Experts of a small language model.
Size: 12 layers, vocabulary 8192, 4.54M parameters.
Training: a variant of Adam for the experts, 254M tokens.
Below are experts of layer 9 (counted from 0) of a mixture-of-experts language model. Rows are named router (the router's row for the expert), up (a neuron's input weights, with its number), down (a neuron's output weights, with its number) and show model dimensions 0-95. Each number is 128 + 32 x the weight over its row's rms, rounded and kept within 0 to 255. Numbers have three digits each.
After each expert's rows: "mostly gets" lists some tokens that are sent to it at least half of the time. This comes from a sample of Wikipedia text that the model never trained on.

# expert 1
router:118199164089147093197164107177132154158097097133181157178089132146127135159139147177129139119146076135114133133174170109104136080131101089124096176134210144174119129179109155146104129165115139149147058097122070102116183116156156065167171166151162165153148103145132143128145115089106134152
up3:148158129103199128119141100099156107138076113113177142164142143180154150207136107173215130135078085104135149163173150102114115118084142198164148165128167124146125153125087161075144164179105136107162123128202074064134123126094112116105149143102120168163157148142078116123128111090113124153
down3:083140137097223140198122143125118182070152092135184135087117133103147162174149154112098116199180140125146122084146133117163110141169093128098145159128140134128152174153104099091143153076080094198112119112127144124117181139176115178149185144142135183138122102094164158095126115144120097081
up4:150165064144144170136141161081054151126149076159143151202129076114161145092125150104117123094106178161159125103141115084101049134151103128103069153160133104096149129150170140176145094157114158168114158173174132112097136145154079114143141162144132089118065146202128095138120171090128140151
down4:036137129152091183088154122137157177150117117118107144124148134144123104030097070130144111096211120151172139080124086143107137117134123152176164118137129163126169117098100070143161131079172128155103121207182098145105126156118101109104046088107132107148131141120162112115142148122109097129
up5:149101118106098115128085157055075103133122127124087068090107155138164140125060101072085152079117147191128152122161100162079123099114172141120126111102059127215129132138129113109154185101097122165194125164118187105146106159149136191156136104143138185135095101131161137152136147140125096139
down5:072129151171094165108119150118115135078146115164078151178144143130083122094070108145171154144087093097124184100113061169133070092116107147174128091137065138119128105102150104146174089127105198133124150160162166088159133139102062133088126115108080071156122127124146086114112184081125108098
up6:124133122103144056152137109173119138132099127106121202148127139056196172115148139110107107072146062156123164107187157087149139142092136106112116159159135094131117144101047138154100188110137156070095111084134186124087121146124128182149102152099100161135110211174155100121140116119138143149
down6:103139161111149086129086160217114097156168179140141051146106131072151193096146122123152090066135156151140164116154152135102143101101110094104164141171150076139087109137092112135134142082108131109110104085113122079120149122077142058168137111136158203147154108157098185122122171106126090118
up7:144157112064129145110053134148128154183130074178129127146104133170104160140189100161114144131027114128113127193120128070175120096163091147105083091150112153153139149144107143121045201094158138108122143094132113153103115085144135156127147145065136124142103099093100111145127091163083129118
down7:101069114141098096090143118097117087092168191062113102161173119088139129075103139132149120168086153200148188112146110140130125168099125115121158089114051156083107130131157062170125139182134106142084159155150123138112105190125108172063102097157105105088136116138103117130149167181140120127
mostly gets: " October", " September", " February", " during", " April", " January"

# expert 11
router:122092096149149067097081110103126152139114107074117099193096131088134090163098185136126148077133109112192113145102095161074103095118185148172114169156086123108119157126096126117136110139108085160135156134185150062127142177113097091153140099128114161201129127163094081130183182089157103123
up3:128095069082109115095166093131070144179125162078129120123192176125157140094158057133114129166132091165096122167150133150084103160116157122193163152132140146131123112151061097103096177126095124141128068117093137138126109154063156167155053124092146079174083148104102111128146104139137166110
down3:174138122098092068058138127122171184159117099136138162116106078185116139127152130173102217157176156146082188122141100142157155169125178153173119177155122134154125089087117056093137086093115094117108100136099163132098123147168190133143131151106096164149140103132092141172133173101120110125
up4:149161099109117087079107143133099122085141119135130112104130119075176101144102166107129032104105093162215102168070143136116120125139108210113084211120078173111153109142119112066153135156140141111145140127144157139118094164096117143133147144093095106166119066072071109144137148114157133136
down4:228169095170116080132132083093119142086132170183140103160123117136114056121169161082114141139146100125143130105162128100115178141144185120093147071142182177115151093121105071144111150129123167135119084142126093111160115090094158184115189103131110105143098090185143115106134163133070151147
up5:131078196166164154115125096101154143157072180139131124110056094076113116173092185108119113128161152106169170094156143147141104104097176137130084120140124139129120110158109149077160156126163141149087177175145078141125172167103107149087125162141125185125054200092141116152108109121107143180
down5:134147163177166101151129121116143151148158165133104163127107157138064144131155156151157146165128165107182121175100112156135078074081171113161081168095121144184101114151075082126188128093119086158142092128137184160153044086140114161133144129079099162108148174156136147095154152106200145134
up6:176149123151109125111129114142123157056120164089134097106105080111133188110122168187108112140105106070179090218120148123139188162197157106160119121161126134197127150119176129140137092140155116148212156096141154165131105141066142139109131113124158132168069085130086105137084106119115150123
down6:040080144109119132138184111085181129097120109079093078129107099149126141088138125137098139142101128110167086146138132074060112153167136110103146099127099070195084157115112216132175114170138119149176130062167126122120137104077099147163183115143169119111096094117136177148149118127144134130
up7:149098086128128142115167166079093174105151169091165113112157106084159159161131130158196084125164154110121128148128137171144138078163161135123088144152069122168099077165109142146184114157121136067165147111125126195091078060140153161185145063099172107118129129146101097099163142122102140174
down7:100063114119159145109097114098168073126066153143097095129194178102136122120101098125126105174085165154161160168118122187146080087152127132120071097074163133144163159147132186116127089098092112085119198181121105120120115143136117128142097101134130138056140155175101054128147122160164121098
mostly gets: " would", " could", " not", " can", " did", " moved"

# expert 8
router:135137127091101121126131106167113110159120120155142182075103077145130108140146067107140117123130101131077048149138172139116134141176160107111095164178123165180079149130144186125145136099172127075132085140061111098145128101097130171066184183116114088132129144075150185125110065093084161137
up3:141149149103105105130144171134105091151097131113108147130092059132201107109158167153114106177112131160076130166177117091148074118178115158128133131138160117154167158072092134201144175198102075207159103147139120128063142103109143121171115113128160109133062174177136129092133099154131121123
down3:149142158107155126123126139140107148071110082171114095080177147112179084169126184150152136164084148183093176113116160166107110074178135111102122119188089127116134067165172168141141117079119113128134135179101073150163167112154147144095098068142111189126193127190118133159112146112159148129
up4:152175158100086146100132090122100167175089101081110141115188117165079197096190144127116094104117108153142167157127156135087069112143104155163108130164155162111171116129118198132144174184134135172132107144134107102122136104165119113139123124171110190188136146139086126156183097072077124177
down4:066061206176121117117139128121148127142109165121139091108133091167107075144170204134137121126114178092141127098143138126140137127097146087116136148091156149069113178132173131140200110113095114120115126171046066091152119107122122172098129162150164073080139117147135130204136143162135124090
up5:128139148074172134204131110153126138127076085094100166110147137153078109164150134103111110089075093139063139150137076095120080119101109186115123155160150208142103075083086175099142099118135112097157111100120096098170158119116183097081130130098089133120140159067151099125117090093120175162
down5:164128097139150093108129181104145117151141132133068075063189103160114140105129157144119107114170109070147134147099155150119135127209099118156149114168111061189174159151154113085127154129120167135139182140146179088158070101139132135126078131141118075111175109150165058109146151124060141110
up6:112086145145130175090134094096127145110153094096142164107125109131129120169099132147187105155109103132157126120113096183089101151137152169189170140102087146130175148157096203108090144092159141164091134112100175105140097143087112108140073145195174168077151141137044147169112083178094171133
down6:114170179136097109160113125133099157137097123103138142075122053084147117126136094053143152104095095128159092145117118117125131145101125102160155169131112172208106134106171124078119131096191139098093143137056195119145151076106169137173148129138190136114139127153148207182126103113074116112
up7:151195142071165090111083085136131186154108148064163168123148098131176110131165134201100084117139097139171150135102145102125136101129159164090125184155107125161121074090134141151119167122090119120166098113120117115141126190151093183116104114125127143129172179101013092116133126125104155126
down7:137150182073081138188162162072131149114153063071127142119154078178090131143149165087148151126150074081140084083118166130075109099136138119169056171111139164181120191142100117102159104122147152199163128090130139127091112140110119153112161175146117134174114124127158131137109075103134108115
mostly gets: " York", " London", "19", " England", " California", "20"

# expert 10
router:108187076108069133089118156141156113088102127138144079118116101090077120194160135117181146155098144155124114129158138111082126122102120176161145092162108114123158168126102123131134135104152166136120172127154072135163140086115161179203154133122073086109026134117172131072067097113136103118
up0:149123164173092134159160111108097192095162065117079136140162067111180113127181144101132105191095080112080089151091093120105157088121133092077107106096138164127113134093068134129155169135116138187069178117126138125118091056083150147111103116173118159135147104080114109117118157096160097142
down0:156100147092071084196119133115153098093189144124095134126146104148122129102179123126176137144127149159141136077142174101123203098131124104136128085158162119085116166155105136150111161105131239166080078123107135087095145159111144194101140148157071139139114114078129176093155125134131070124
up1:148143065071202142137122131140099174134107112052153115100191122157133119131134091164202127122111114125119147102134102078123153177131161108155133135167147106103154127111122122116108134175156092141159161113160099145188117126088101146130103211147074143116136083118099152110131166183044162178
down1:033121085094153153059112162185131127107124154051148153122098103110145147089105124168131125156099158116070130119156089085135081177143155161139208095171133152084152166129184171131098081109118095153123107118165155110148130119154138177142105164122116209116101118091116134147092121141138144130
up2:134110098104104089155177112118141188057078147072130133125151134104139133074100172097165141122127177095179106155128159132102134105086077195190157138130140105092106102146079116148086143169183166081076107149135115123130084122069111129173117164104089129125153142086142129156087133168060130121
down2:075142068116140147201133175167119179143131160119178147104108159150127141110116115117169196157194124136149107157160033174148133079112121121143167118100139076117144117161120132119085162147106149140126095162193128109067174124134092124100156135194135141166148128133102076127165146089078131110
up3:129096136085187140184089104129135147111084149125213115105119080130176169116145150123168148096124119162149133122184092073118132157113136134183159132147118126101111134055112135145084145107139141088112129152195067056157099126144159151189165104154089150207122124132151132144140103103086177127
down3:141139175074111119134159157105146074160119136156127121079128106138139179122140107135096153084165081183082077103179088133178130178137149083102152129200125118076123076115214120130141118095084157137146097144144129135109131162118112114100171111117040163115154137053106162166140150142137105103
up4:150133167057119098127076123191096143229113103127141156087117148107135179156117144132158122125147117120137119180159151139124103121130099173073110136114139112173141086154098182039107130114158082110082099106193118142162199085118113088142111147113111108163103169077112133136116122141102179137
down4:187133145174158127158089127083150137134113079097115077075145107174126142125150089081154137115105130158155099147145149126164117147116149053080128125187127151100135124170149092135129096035078154147166133096155150133168137172130145137164153104213099084123148159190103129150118074155155090151
mostly gets: " Che", " mon", "а"

# expert 6
router:148132112152148175137039142083053096109190145158153152126108114097139127106135172123121152107144148072147171145114097106161180150104109084161175110172149116176201082154197093122121125125137120149080111123098169102098124116142163131129169105121172116089139162084115121154078065155116153162
up0:188099152095103078166110149113103166079149082118113167126069065139141118121134171104175114136136096118166124140167101149111105100133115147099164144065108108097156090123154109147189175066122096140133180131078148143095110181123182118105062169155136074117114115164091195102143103140105150157
down0:101133145121147134133175158133102147105135120091088148098124119135050092178178134095097138104090090059156053145134125127101143177135130143144106169086144174129128132100047125149105101189137095173170109148052154125153147102191113203127127110113168158153129124173148097155136167147094100131
up1:173095140145121093173186127092131131062069130125127099140080154070127095136128164115130065146133141126170179113203108138173137105152135141129137087118144166168132157177138131150167117144192119172182139129148071055099110126094152119160150164134122098132135156117071062122120153124184148166
down1:126036115160102092083134110104096145166145172166143139081094119109151122106199093080070144121173098185101158087183164118083100086142143112111186132133140107153122062115118157138073149137111128124134102165118109129194102151117143135099106137098132111103155149161128137212103193128108115126
up2:121092079088133145106108130140123116086142130121173137119111118097172101144129139147159072195210144125101113103070081131112119150066177168104197153096163086181123135079087110133071142138128077118112154174098103111141116153140127134091066109128152092146121201188112095079136138125105122107
down2:071060133088191170153128174147089105093153169100209132111113073097086123100142085157141091128185119093085087077128125152178112168105189145128131152063117135127093119137197102183114092121132084113136136098094139155151126137137191157137135139107103179115136133150152145167145107108120126116
up3:103101089129124151089071108147155128083102131101120168186146110113148145181091179115098101118107156147126101147102038092055110120040131142146074133139145145096125139127112120186149130100118081096068169193118050148160153123133116131146080091122119155174156144139137074128104143135123125137
down3:000127082145101114019091135115135122124107169144097100081138149133151160114161138092103109149130114070079126124120165102130101176167068115135114103112129095151105137123072142104152137109126057135155111114125127210133112132120129170126105097142171177121098162124130122092132147156085116126
up4:160129136183114122173064087133104129187133131170209167103129078141094127149124077170111139163169185182114133164186122101155104105100088116133100119137136125097150099148150145139105132119180106116152085180134148136158069189091147165106177098079093152072121113079123156121153169130113161131
down4:125107154165079086180173184093101169103144092141130142170119165119114126216148130093144180127160150155107107154069136126163133100116142101074110151105125188113157137138159138083163100112137155135139134129148145133114102136163092107152158087075178082171117135088133198163181182161071124157
mostly gets: " •", "°N", ".\"", " mi", " km", " sq"

# expert 3
router:116079167092144121192195139107144074118139108058140140150144136167180142092091102155164111107171094168130139095155127150107115135147177165078111136139131132081164142073148079133096096165100152124112089187185129148182144145166063056132113089118153155148149117122121116071118170148127153138
up0:146112145122121125165152042129122148165116115106077141100130100129137203102143083144112113104121155135104125152101159121138044055128142164102140166046125173111087132092112101119137111149080124073164145093136104161065103141149084107101138137151107122120094222129119112107174084119121149179
down0:117156138111052156139140138110123182088137131100134151118135164126112108104149072131112108083143188081097143128114137112131125184115136176119160082170127116162143135131156096133189146183167179072083043089149108113137101149162087090163202150094158153105179120150104158075159099133145123091
up1:124124125050125130174114114114043109086098102116099103138060127134097154112129222134157112119113158039114142164101132131116159075124177120141104113168072094107089115108144184145128103152127104122111123161091138147158166132133077090108166122117055150123175106107091098094147116107092156127
down1:091119105117085192117209044135131157129136144150133068133194089092128133124068153114167156097181074113164081155104096089127104137140142132163082152169151148141138108109145114087116095152060092134160140158167133134111103113112150108148106104152158144144151068164099143084124189149095090118
up2:123111146105087123117163106074108184135148125087164135115193071052104174125126109094104122069068187160144154120166118094111079166121118179119156103142161156120155183163101130107119167169121144114112168061113145166133165170132150088144096141125101112127077146100166111129139051106126127167
down2:044112168109119099185127134167115117150135098147098173097158072146169125182140133161055144135130091139144067166123100141156154115119106152111153115060208194099094094105160142140176147146176164080133099126119137132124132118155137119139093187086185137095076144122106125155099153144156145143
up3:129111124125172161131147113118131120179109055085140098145179091116103112140087185122151099158169140134140088163123116096095169169142159128177178136139117122120063128126112098135133106106111062112099156165082159082088073183116130103174071117097120107130156114120057063092130139094129196154
down3:088141054135115135158134129173127200130160056147163115145148110110154146093115143122138077134179146161176085110062131121102113173144199155134085130096134191128123064150127141116142094113114079153101125170122158103139135116117164130213128195133110133127126099181112076172142161098127146152
up4:163233133112130114107142168113035147105092155141099100178134086155130122162177083100151133120101155144118113087079058106145187173162138167154117115117109128148132084141102138136093121177163114096162128132183117123149098142087114148096111111121120195132105092140114061146166163165139094135
down4:171105153163186115063162113092074151106135166166147109135080127102118139140133158084114071153128131120133123137088107154140140125157136112193183097168114121103120049124182126151157142107125158089118099171075123140063100108146056146101154199109131133101099146160085130178148102118151064132
mostly gets: "==", ".\n\n", " who", " has", " which", " where"

# expert 0
router:170134082071196172122136103120131131152106156139081148097136177123129123112163127128146055135172153096109104137087112087158137120061067187148103127119132134124164101136136137125077141109170132095134124100079075176152178103158186072090143126170093127086153190172153120157176123122116082132
up4:103106161126158112160133154174099137162116099142113076149152145036156092164104183202104111141124134086142147100166086137130154105117166131123149179103183087081135170093151074131228112127180118172131147142101133106131093166104117101143093171142118100183158141140155081154132137127128138173
down4:141170134107132135061156110112105128168114158125144143082041131113139077219154160066067132074114126097107106164083157162103102104185120173105121136100124109122116088094106103180095130097135110101110148174101062101121084151114158117127104109095151131115106176123086120127122112165113128200
up5:170098146120187082188057119185109098078171158142135150130120151134176125145124211119088156128143134129071177193113118129158110065129134178184129168122127126104133115163142139089072158122160133145100156122117105074197125120145112138185082165113136103105111127111086182153109111127134142126
down5:110135101181132129174114116090122129105140121190145114160137145228121111078107150085113124113127190072119082079153090140084147155152113120120078141123072102183113111104123129108102157128090104073040134167173127106117198135130161139121127176197157158131125140164151139168145101117152119112
up6:153150162115121115183138075119062086117153151141134158120148103154060167145133137144135113128137138085140108184089150098163128075125179096106162170094147135069135140086073126124203126068113090089110136135122092105101093195137111120088134104107080117124153171088149138099112130200140191094
down6:144164128181163088132103077123121149121060139084141145088099129099136100080171125128105158099095154117165132121112165098123157143152079145091143082224124114063166122101144125126194125108131152109144140192147107150123134087147128138124099124155241132092163154134132111142149139187075110146
up7:129114081080100143105102102219139082142217122142142156151175121108092157108077129154124192113170105161162131124101179170162100133161167090154120107115102135163113134166093118106212127102102122170118164122113103110116119157130085126093130187164087165112085108102124150122130065141172135106
down7:149140168168097113135065136083154142139135105093125106134026198113165119166167164142181062125096136080168100142145060122163154113114099156142160107135056154121144135165178102116105083133089165159149112089121161133126169083131165149145162149138176100110134140180113088144144120113164111140
up8:136157085129113120157134098147122135094071115150158146137165132127076190156157156151132143173141144145117130096106117168147046174094188138177132195102089191102119109163106159114125164120134075087144162118136151146114181094115135086136112110180132188157166136068134117158139186172124105064
down8:151139155178141153148144112166140127130123145148201099120112234065199076118140135113123135163128129162103135088169185121137091143123097108084124120173137092161111066138086082133087104159127131137172191133110093134070133141086118154164119146143101057084143122140155131112118114117151173082
mostly gets: " (", "′", "(", " [", "″W", "^{"

# expert 2
router:146091057215078110114138112121138145105139127094155112110156106158097175091068151176070100160070198135093124101113142160151087145161134088122116107104130112084159143106096117094147150113163151150155092128151111124070064198090130169118110159166138075118123121178129142118125083132082141123
up0:144138126113094120111190028131149128076157122123112173133176164136131165146178151127145094086075146118088204098150124104115071138071169081161153177131161134134089127114060166122118114161091065120113115143178129151124102147146149123145164129151137148164140147132090169100146116130113143046
down0:083151115136185121129137107151158180070108138141107151152181109153103126118114132119103135134124144170101169177071130105083108154079196117115106099101131050125140088066141071121076165174106071108152140144112148135130138078100113118081195117128069126155140126110194199127154116141114137105
up1:147138077089164104128109140109149156071031136106115122107110103118101163078145124158090128173166138078126146119163133151089119091101151080158120177144121133205160160151103148111094089145167144116138061136115065125070141204178138194122125123081099130146139121109125087106141177105124146137
down1:172151209108137111151121121173119176137112125140161128055171174118154088192147128185114164143118132136125113147096130170136138117097138109102133160157105149190049182204128141134113112128153167117068136145168097089180114119071098119113135109098125136123110182160135090111107133178091150077
up2:149135095121166130212097140152128101079165108139168094134083098171127048096117114096119119132171137149109116075212084109165135102123124148137186185157099204157107089126157087144091153131138101162086163118119129174106100147129137134096129093092138156126092080144167111143201123099133132134
down2:127124192142108101061135112142155090107157138086126211177156182130167071119098113110106074134178062132127129150191094106148166164138126195163142159091097147156152133105157137123101055087103148144132163166171117124145165104142144119112079110156075109141119137127109126182144146156112113176
up3:172216106096136142143149148079158100162074091143106121140067133142148127122113121141109145137108150119119134157120161065146111120106074151089145174118117139185135068091117062127077146121149080096109177121101128141184158092092161109089161088093118110070156119056120084131085165127167128147
down3:146145093086098160138070101104155047174150136095122080149129133142132149128190130141103172101156136081154115105074136106155084093154109090138158062072175108147119121112137110129153161169116050138072143099092168139129168112048164098152101083153124132100119128119115122096103118093176089139
up4:128089118125157095149143139118095182176125190104179123135180073152114177131140154157099125114123080179132095133156069107135138131079212097068170094113141122112144119103109148125113187160166106182180110104187150102129121158107172124216136103114170137140090125104125120178123120111106107100
down4:047161139183113144193105165140128168147183146134098102082174129077101157074140115108126190129138073126125131090107107116132134131119131124119133077116103160155122196089104120164085130169118130093099109177153166194133085125164157140183120135115084110102109057136162131107088135099166092090
mostly gets: " David", " William", " Michael", " Jo", " San", " Tom"

# expert 5
router:105081126163124124171199063123131159140111121162092129062177133121087149141101068120151125123079048139124157099139077159098095085120152083100164087049130137106127123080124113137147124094100142127161165118163114071106097190140136091104080072149103159148135152142155156164140126141167107127
up0:098087088163151167136109125123118141138121136117134100108152049131127109084187151136125149153149129129144138146137038131157115118103166100185108123143164116144131171155082219197141157130169121144159092135145091088095102225150108112154130145104108121159160118151143127106100167111034130137
down0:010136098123146161213156117102139123146149125128103134048146184161141137090110061104152178154125129106128140140096088119107104161179068124132168085084146149161145143151136132117059143095137150133117105121166121102121126128099145135115141085120128115113186136124149215115115145147085083118
up1:157087166134074154169185093116153066117078115107132139106118105096158091116112105169093097116139140156201139166177157067129079107129098146140157139108123140093173139128143096132158121085101120072123182171122082132137093159052146148125120104159100122142175150183096127100197103126115193129
down1:110198108080131164160169171139065140099134149138133154110156166080099107166078124117194081126129111146169161160146107113119128168094150163121165137140153095166067101173187164128155115071137108074139112101058089106160111143148171127155143161084118106123135161059151150123153155077126148127
up2:137142111105123116169129161191140159151110180091141180090149103117183075105139125115115054108105120112111199121141146136121101082113178137130162146101107129109164177139176152155133116131160082126171151141153088102114069161060176091133141077119085185127146180158051128099132109170109143142
down2:030100185128123142139069153110136128114083124139096092084084148117121146114071166111079098072098111134115141101140151104132088159089123149089142107136091154101186104146138143149163127129113031067161155137103087109123152118129170108149124128055139131129184143127121166142182175108168116154
up3:132141118146114094215121177186100159146139103149181175136134088155125102138170123113088113119155130173098127138119124083129104135112101057133093100086143097137093097126158150116154107103131048076195079078087121144113095134117141187136139222135157076128120107109129113148122078168117139152
down3:181158153171061126156090171093130088172035140104130153176136098120123143156092108097145142122168151152101110111033103067138152104157105140152147136135079134167156095101148102158109175157114106117086140141120171147136142086093099120141093120117091088157130141198125170151120155178140178136
up4:152128096131174116142070093144064178100094141114103127092130127117217087137117095157144162087105094147138165148114125097067101131146095151145169170095080149059091146178149112079107140186133119137169124118162162061076112120131061167139145091067119132119156142112117114139164157160138137111
down4:031123180158043139118088159173138113106172125176125160160059118187160130148098180096126134113128111076160078144157158148143085148149091116129092168163126161088130115112089135159105097211081127127127126137110177128147121146131128142146151128135159104117080121163123144141179161127151179151
mostly gets: " became", " former", "American", " one", " new", " politician"

# expert 7
router:184126161134110154126091166075165107135091143157085130168149109112165119174161107161108133110128102160187177125160128086128170156141090119116110140099140137174143092118111130090189150185098142122107192168106130200153101085075091128111120111117132141094184127091055095172098180094120173145
up4:134091123106171095162078126137159108150064110161124144096143095154136188199119134113185134185106111127146161141187091153068127125133167131120118128079045185149116133154137127143096185144107147111129087122129136122133095118058100082125181152136086105108080099085131191149130149112080093140
down4:164104172157125117102100125157122181124200173089144114146110196123090097109133100126135100112150097097133133082185130115139147085130133174101183117193083088091118170084137098119153134093123062085153149165123087132138072132111075136129073138144101139077152085124097122103043153128101121149
up5:149168113159195184098158116086116086099178097139126192104152175183143131145111079184210100194108079121147164168118122072173123158149117144162158106149098133066111121135113115095077151130096116115121184144142134070144162168160124153103142120133122112162144108104122090113113147139182157139
down5:152142153104116150107085134125109102132109050102112124133142090081161139160158117081194120162129139141155115111183089111085109162113127093025077123160155056154146106114087103142131118099123100065077140141112161106076084118088138098151127085136137122131177094181125124146112083174089162114
up6:160107053072099146109120167143116109141095186170108120175198091138155108162090091147140133142109102170138150221168152167111132073164131102172075103139107124138139159086123155102090118172127177074165100177120094113156130133100187151119132127116165188112106173135112114135118144111102160114
down6:135177174131126173099121197170122161181131157173095147137110120156151090090135138103135185089191138129124180104081147095106153126133115162075142132165180064124142148107125145179106174170182074163148091130132173123133105152137108156113105139082108088138147101111168092185105160125149111062
up7:150114091179154119142125127107138090149137085124098099096147040067185166155082121107108131108160089159134168188130150074103133090115107147104120154077160093157182141056164106156072154083129134091145097190118172128123108131080122102162112144123124130155111187111163130116119130079072133142
down7:080055143065148075135073112094130191114158184096094170146128135134074134114138097138128151164164123115115092112146093125102141098116133079111082103094184151106111097130125140160141110169122148175110167165098124089073064087102099145128175102154216118127112120146144136100112136160105069105
up8:124162151143093085168126107144130131154099126073162168157128110142147164173134155108197143190168100153161119127123055100132090090118074170148114141090075198142099142126101169166114154162164121148133175133115080079144118139087073094169186155123095169089164096124105090157106165141150141145
down8:109123154087088171112076123068090103146076178147070128093096103153107156106116155135168104099152127130113140144168158127143118107142102083187073187066070122179133130158082130089183097153104127139075131089123176137090145088146144132114150128119099117085164180162053103148113114095117141152
mostly gets: "See", " Total", " Location", "″W", " Date", "|---|---|---|---|---|\n"

# expert 4
router:138096194158175128132093188105161164118119160119119149136154142158141148117129073167100069148174097135121183147097165117107145143113122142076118137083113127078134126107146090150198157096119120095089118162125141176179134093164082150110105150073134123165098117145096154095058162208125170076
up0:146112143143129160137137114082157101142110104096130137141164138051161160168117104157116108147139107083193133192102150074129123095137084089144120125062174107143099124127087183160131117121187142050179160154118127130116122126134078051108155160104123155146093190166103104089156100150155115189
down0:128131099127158103111064173169078131112116078110176094117102106134070105131141082114101209153164163119134134146097086076130170203113145176069142137126120174100143115090102088113107155152131117160145098140056157223101097138138121083091149129117149126142123105103139138069136153164107141122
up1:146149044157163150123117128105096131126135136055204114099131151128083137110100116088113130149103144189161150138175179112173071097150086156128135148174108048115109101113091139106169159079139103174067161124154130133129128138071117073130129110128171156124108109079094108106161147118090180157
down1:112128109085124125080189094044153117069133071118091119108182076139135142129093121126110131118151135128105138113080140230080137135174153141136095101159080122147102171108108101107116136117080106113113094081207109126138131163147131115169164116110221127149131148158130069145128140124102117147
up2:163113110085152121109127088104068106081107061129183154159124116166130164141072140113099131157151132158151141114134149117122057136060063128119089134114128101139117115139078142172063147110067138108118148162080191139094128162128154092120074118086138109111062113119104090142134187132180083113
down2:202168130132125124172110128106134158152110165168170097111118160136137144106126145108156170156121156160146132091129060104135035059122121103131082213165125106100190113188118144094110129071060135125121175083109126154160158140113135128147098130137083119142110142183102150114145186117102165129
up3:139147146114128162121166125142101129074126109138172194138168158092135078160134111143132161160141162136158169161196067116087116122046128114207116150146108106073092151135134157117130116145180146099111132146093065131067103169118190104167136174077103150120081113143143125115117123110078080161
down3:085180104134070081121152138085119129199105101149154124118139118095099124096178108070115121047118164084073099089153186165138172142192163097137137105110140136150109086081162127117153150112105133106085114123097160184167140058131161105112171133162180131130156121106152181111106101131118156114
up4:165100122189125149166127125112132139105144153095151138147171146070168116097115128158152160105088158109094142133082128104158114136093121115141119168075206131154148176133171085145144119154177134082159159077138156103143095120128172098070059123103183152201109054154107114117191119117153150162
down4:178134139098126122135100131152126127111186127187126145141142120137153086091114104098149122189159082113111116127125135095118121187145142132182086129128194150111160130134111171144183169082078112167163136139115026130090096108131119121111068181173074122109091084087131059113125148150172087105
mostly gets: " Date", " However", " MPC", " Ind", " According", "History"

# expert 15
router:130117027163109166144121105179100117104141147133156110160114096123099167160083142135170086118107211159132124112136106147152124152163151115184141172153150117121159183140157086149082079125143168143122079137165117096094098145085102187077081165128096135100121110192123120179107067143123107146
up3:122153073159096126118102150093114156088103123105127102144150132091120108164084106123188060198112091169143167133063092117140158198155080178160110154155118107134175106146088156109132143166115077145097120124144071153125113111119098149126063092079157194109157115122084106148112187135089114121
down3:000110161160093127013184160145114162149099158118115119099147094102123145163155105144178109139092152112138133138128129087128119190163121178139129134108132087138117136135113151100119112162112137153109174080112113183146185132135117145118090123100132188163094100135114152118108187129112122093
up4:135166078109172124142122149151089170161129089119212171133172133133144091087146109207093088151121089156166181109128134109146074156142089163070125173154105145148107201148121079094087131168159145160102113085116116165121116122124069166105159161131196120145077126135148128114152140157122094143
down4:114096101157140061068149130084156086168136114180157065101132137131173124079144100128151178144050134107066144139146100116115140155165148141124178123112070114138147161058109134141127189097143154114143151127088093139107150140146116111136162164147173143115068095051124146112120140176122059124
up5:154193093115124205153140156128121137143129116195200120162092142095125094126172113161217076187158131131135134155148168109142172135156153109114170154145130121144129141108104088125109167110140156105114141083110140107130115097142081170083117113077079184142116169107062089094094105090131088097
down5:163126111107122068148158150140117144161117112101125154138095115143141139076147101119041112107105160154122157154171197100100075074130078099112133081157153174102137122117160133155108163096124165118136069163100148151129102112116151136196194100167149103052137109083194123145147088104098173153
up6:118110077107096073132089109113170132074123099201150140138151104101101172102158153117152100148053111189133141105109161170106148105105185119083113150139143139100174143058096128135071124146149113141104092155151119103140058096101149165168086152094091120180111114092144102140146173154100076173
down6:111125134106102113106116082138147078109166118157102123117161166140122128150115141170149058081124113137115108135109161105095160145117151111033136124116088158172157188113113141113089165117161122119044089146095243147140101128133165103171150145168121136141172128127136125105142111114189043122
up7:128180137122162116165154147111060114111134111089172185136153138106110086092152126138140101125123118160098097120088118083150125100153142141141131086133160149147120158149120155151134172154194134151073048168072051153099135167139090109118099103136171171072186192141117116157075183135102162129
down7:012094129171115140145139141153127134129086130135165105117147124077103123111125111109126142145141107124126108092086085113163131143071130124127120058152206102124148118155108098146125164113100129125207101150184202138102141193128104145119112108111066113175150119145183057140112187121153125139
mostly gets: " Michael", " Paul", " James", " William", " Daniel", " Robert"